config = dict(
    d_model=192,
    n_experts=48,
    experts_per_token=2,
    balance_bias=True,
    init_std_router=0.0221,
    n_head=3,
    init_std_o=0.00807,
    lr=0.00683,
    doc_mask=True,
)
Below are experts of layer 5 (counted from 0) of a mixture-of-experts language model. Rows are named router (the router's row for the expert) and show model dimensions 0-191. Each number is 128 + 32 x the weight over its row's rms, rounded and kept within 0 to 255. Numbers have three digits each.
After each expert's rows: "gets" lists some tokens that make up at least twice as much of what it gets as of all text. This comes from a sample of Wikipedia text that the model never trained on. Tokens count by the router's weight.

# expert 4
router:081155133105150135144150090167112136134143084098170140077126091114151052120138152088101158167133131097111191090155156111060131101180145158163064097120149130092134174160098092133137125091162162110136091133100103139136165172129186103100132141160100103197128106127138122149156212146094209094127191152149116184140116100120109114089159109131095093164148144112120148149158083149168140139102150102124172082111080147154118130179141139106088065119175155118118095083099108140151114172124118112103143077113119088084109096151096036204141147153092139088149166171102131101174098171133144195
gets: ".", ":", ",", " the", "=", " that"

# expert 29
router:139121100123138115097114147155181100114141146133146111157119155144096123161196090105167108127133155123051124127174155104121126126125166088089112122101099159111131148117118146122075138129123160139135079146120124095125155109109176095096185094093141126134118118109049135154145097121135172128222136108079089140049090110059129111139122135135128155163169125111230162052119153153164033230152114147088112161151117217166145096147171106135108115113102122094160132106135076101108159155094105125120139111080161157112104166147126089175104140145142121189158084164104133110149135154193132124
gets: " |", ")", ";", ":", "|", " –"

# expert 33
router:147149133162110136122146195141074133128080127162116071116123123108046114101173117113122119165121067108148123125089179104095131160106095161121124110141135099180196113144162181075174191136133134135097080127161157131088122098136062097133086078108189168158109192163185086133125130087136132079076105113146138164092131170107127181148151142147138097138129106118074084138107135125179159094158145144109127119100088157153133150061121089184116103103158066180073213176136115165136133160106099126155123120102142102137129119136150151133109151138141154083088120060171105209126120139141078156
gets: "ed", "ing", "er", "al", "e", "el"

# expert 17
router:137108102180145131181137158095138102125164197146125088129099124144122134159129114123203067163143159172120154178160152125174148152103087143077136097077095098106137127115158156140135187118084126139036100058072147180154109112147174167180130094091149137082125141105146058115133077139127167069113143121125143149172111152109064149125116051143109129039115150142118135146136142154076127126148108157115070103104193143122115123116141105150100111103079169140079105109098140135110101115162170109136144151150093150129146121193137149091130104099092162110154055106172141180089159178137112075
gets: "s", "es", "st", "th", "ers", "ll"

# expert 20
router:115145134079034119160099085131103168073168119115158139174120113182092194160165169165158201136134133119127154136208156158156160159134191162155068172107092052088073175110084120117157079112140113078119102067184118105136113104102124119142124149084120162105152133159120183136152110137127077135134113117113152120109082159088121140145112145158141131104128189110085096137115095138123100151128161129121196153154168094096094096105077110100200132101123157148163052113140114144175117105140117130059096117131152128122123070125154105131126108135179124137122068110145190123123131089172164120
gets: " =", " known", " career", " such", "=", " well"

# expert 35
router:085118173094088122178181130133095164157114196146108107085112160133103188089091142088165144106142062163086130140116060102143122157104119141158135175103175064085215118160151162126102138128159162147042111107106149128064128125151155132170153122150171109115138122151113114119118108087096102170133114100127143063088131091196150127114130140039105095159048130188133110112090096079112097167174125108165151097105179125084108103111150094159101082144136111153117156159150183107145147094184117156143139157109072146151081124135149171138095115119141139081136145086117141147081151132145097111
gets: "d", "l", "k", "n", "se", "c"

# expert 41
router:117165100143142132131082154074137109108086126106114148090137131145115097122122175165101102140154078116156145173075079104149143124137120191099083064121118093136151132161127154117160098121173129089098139157123101154113122120119124163123193143099121150080132185117151117130092118110125100173141090110071162109111187101156140140149111079118138091130129103169146122170125217130093110090139089164120192085086102146118131132144145097126112158120161093126150237118088140202103093096140152132192164155206119125139104202087098135075068085165148129075078128098148099182073122167107139082
gets: "p", "lo", "f", "qu", "ro", "co"

# expert 32
router:140125145107125163104185180144134169161082095162104068129132168155134132125131101131109122204144080119171143188069104140103090078156138196144129116096172126145074117103100128122082079168126151144139128160134087154170085124164115116126103089104135134072183132155116094103072172145144117192149190125086112107144169068162109047169150082134098125161090122177156117143092122110095078103143125117111164139086135097119178130160135131142195147126077105114143126112116113172109102100107179131128175205067165134123138130074106125112152138134200093083079127124152136164093109109159134068
gets: "ci", "di", "si", "vi", "ti", "hi"

# expert 21
router:097167167153120113083044131143108170136131110126142150087148143117166104129100055069154169150103136156093096132180137140099150123188137113112107163088112133095074128081134185139116066104180145145183182103087087139132136153163134159159088132112155140106093060131139172114152115106106092112172151139183102117169126102115094137136101150116133176100081114067146112113169141138139106204146173128150086105124151160090134198160180144109134162114161100143189126110110146142142150140128106095064068185114158129142137070135108145143165156112119139195136058147125105110152060122111190071
gets: ",", ":", " in", " Born", " –", " Location"

# expert 1
router:128149110167105158162151102172093121105107082090111101180153128141160122079102119127130073176158130124136121105061146081114140107171172149137076164107137143134127142080158096077158158105080083129114121085197115158129159143082166115069193160120168109146153180121152133141161131121105091121136112103125080125056085174121115136119138135114150116140169150141137204072142125107136175120080115124131115145109094156081163108147123101182198140143108082075182126121138074052128114126077128188181109115110147126098101170148149124182173150122110182160145132106128182073125188113167081070
gets: "%", ".", " of", " |", " the", " population"

# expert 8
router:119097085095156120140152129114159126106140140175091165093087070146105180169157130127119111163115182154110097160125093127130072128198163095181107171121148099151136114161151136118104121103059129159075138088117152142110100120103130150125133162129149172144088113073191096160137127099133116205143114122147080135104141157086164165099128094105116121132070126138074142143178140089101116111170168122086056098141141108157107164162067104069114131115143073115090184176124154154162120029158087173168098108148082175089117132108171127126148091141159104144175133107167096176162167171144191150
gets: "t", "n", "e", "r", "et", "ss"

# expert 10
router:153127114141079081160173150167106107186164160164117139138139134104113149121082155099119193108141139105115143139142112093112090113141097155074096102093148136080069132194142118115143154089103099147180098140142122166099125181128133098061158103049214140146133123039088081150162107142127156109193151118118117131133081109095109092171134121123136153090159174114153160117188188081114162087137127130135109165209123076104134201137146132166124161157173174100126104118133152112164138169123075106128099140089136118084100168152134116107114097136114120076096179157068102112110076183141141162
gets: " |", ";", "|", " /", "  ", " 0"

# expert 14
router:120036141084111151159113127150157136128122161112129142117109111114090089038153140110158123123177083108138111134072115132071162210137120150069125112184148122089162082139129163106135193163104116131126132149141152136081076169142133127111118115131119107064170203126189119141145151142132120212125116114112105076080126157139149140102145131117127118081073056053101154164069103107128072144185076129131111136154142131098053088136134123138097090138164098132108122176175154139099152172143087167138151217128112148125142168141092114092092123155115137139158123132131118156089154102142068120
gets: "o", "i", "a", "g", "e", "h"

# expert 45
router:161162108162089127123159114154123116208120174093191154168101126127156113121072167077072097083093142102091148111184163178097107103159171160135127165096115068155115111093165158113129063119135102089089124107184158100151139123155116065123098163176127154187094159096082167100089110111177142164115131092124108155188140167161141117115088141137108139067150114098128118171087113127127133116125168131120107130163148131064132161165126065120101133178148169150189108120128097125114152182166145184087120155062179103150136076132160067121191117101128124098133113143089150103111168140081125177
gets: " the", ":", " at", " m", " place", " Total"

# expert 0
router:082158109112151103113107157114117188158103068125183095141144102107184112149128090113090166187144138162120171131108087147199105067113162164137083127083142113131117091170082102107171126120138151072068154114130129147190130097150143113154093058172096112182117091162145090153131109138156168122093175160130117155160116133136111073109173126158106094083124142140151169145148076114156182182090115085109081081112098188167165123127123154212163050105172152103098105134133057163109100139082109139132173138125162118110106153121099111162093183178121134079150152160138115176133106117111121127
gets: "=", "tic", " (", "nt", "ic", "ical"

# expert 26
router:139074114175125129083139113150108162115096096142144117087151123085077099127130083152087138101111124131131134169199110089125135158113111101162135106171128129174120128127073065142102102145183179176168087129119146126105142105098137164116141137130125120145148168106096108156134141143141195077143125111153150195155108191091127096142095147067112137128151129072086110093152141171143148137138072111146080162127178091120126108091222109086124143082139080158203176186155125014099115131143166073096105112162139123097153105157108127153150168146114119198108102107102109118157151051134179113
gets: " of", " with", " by", " to", " on", " as"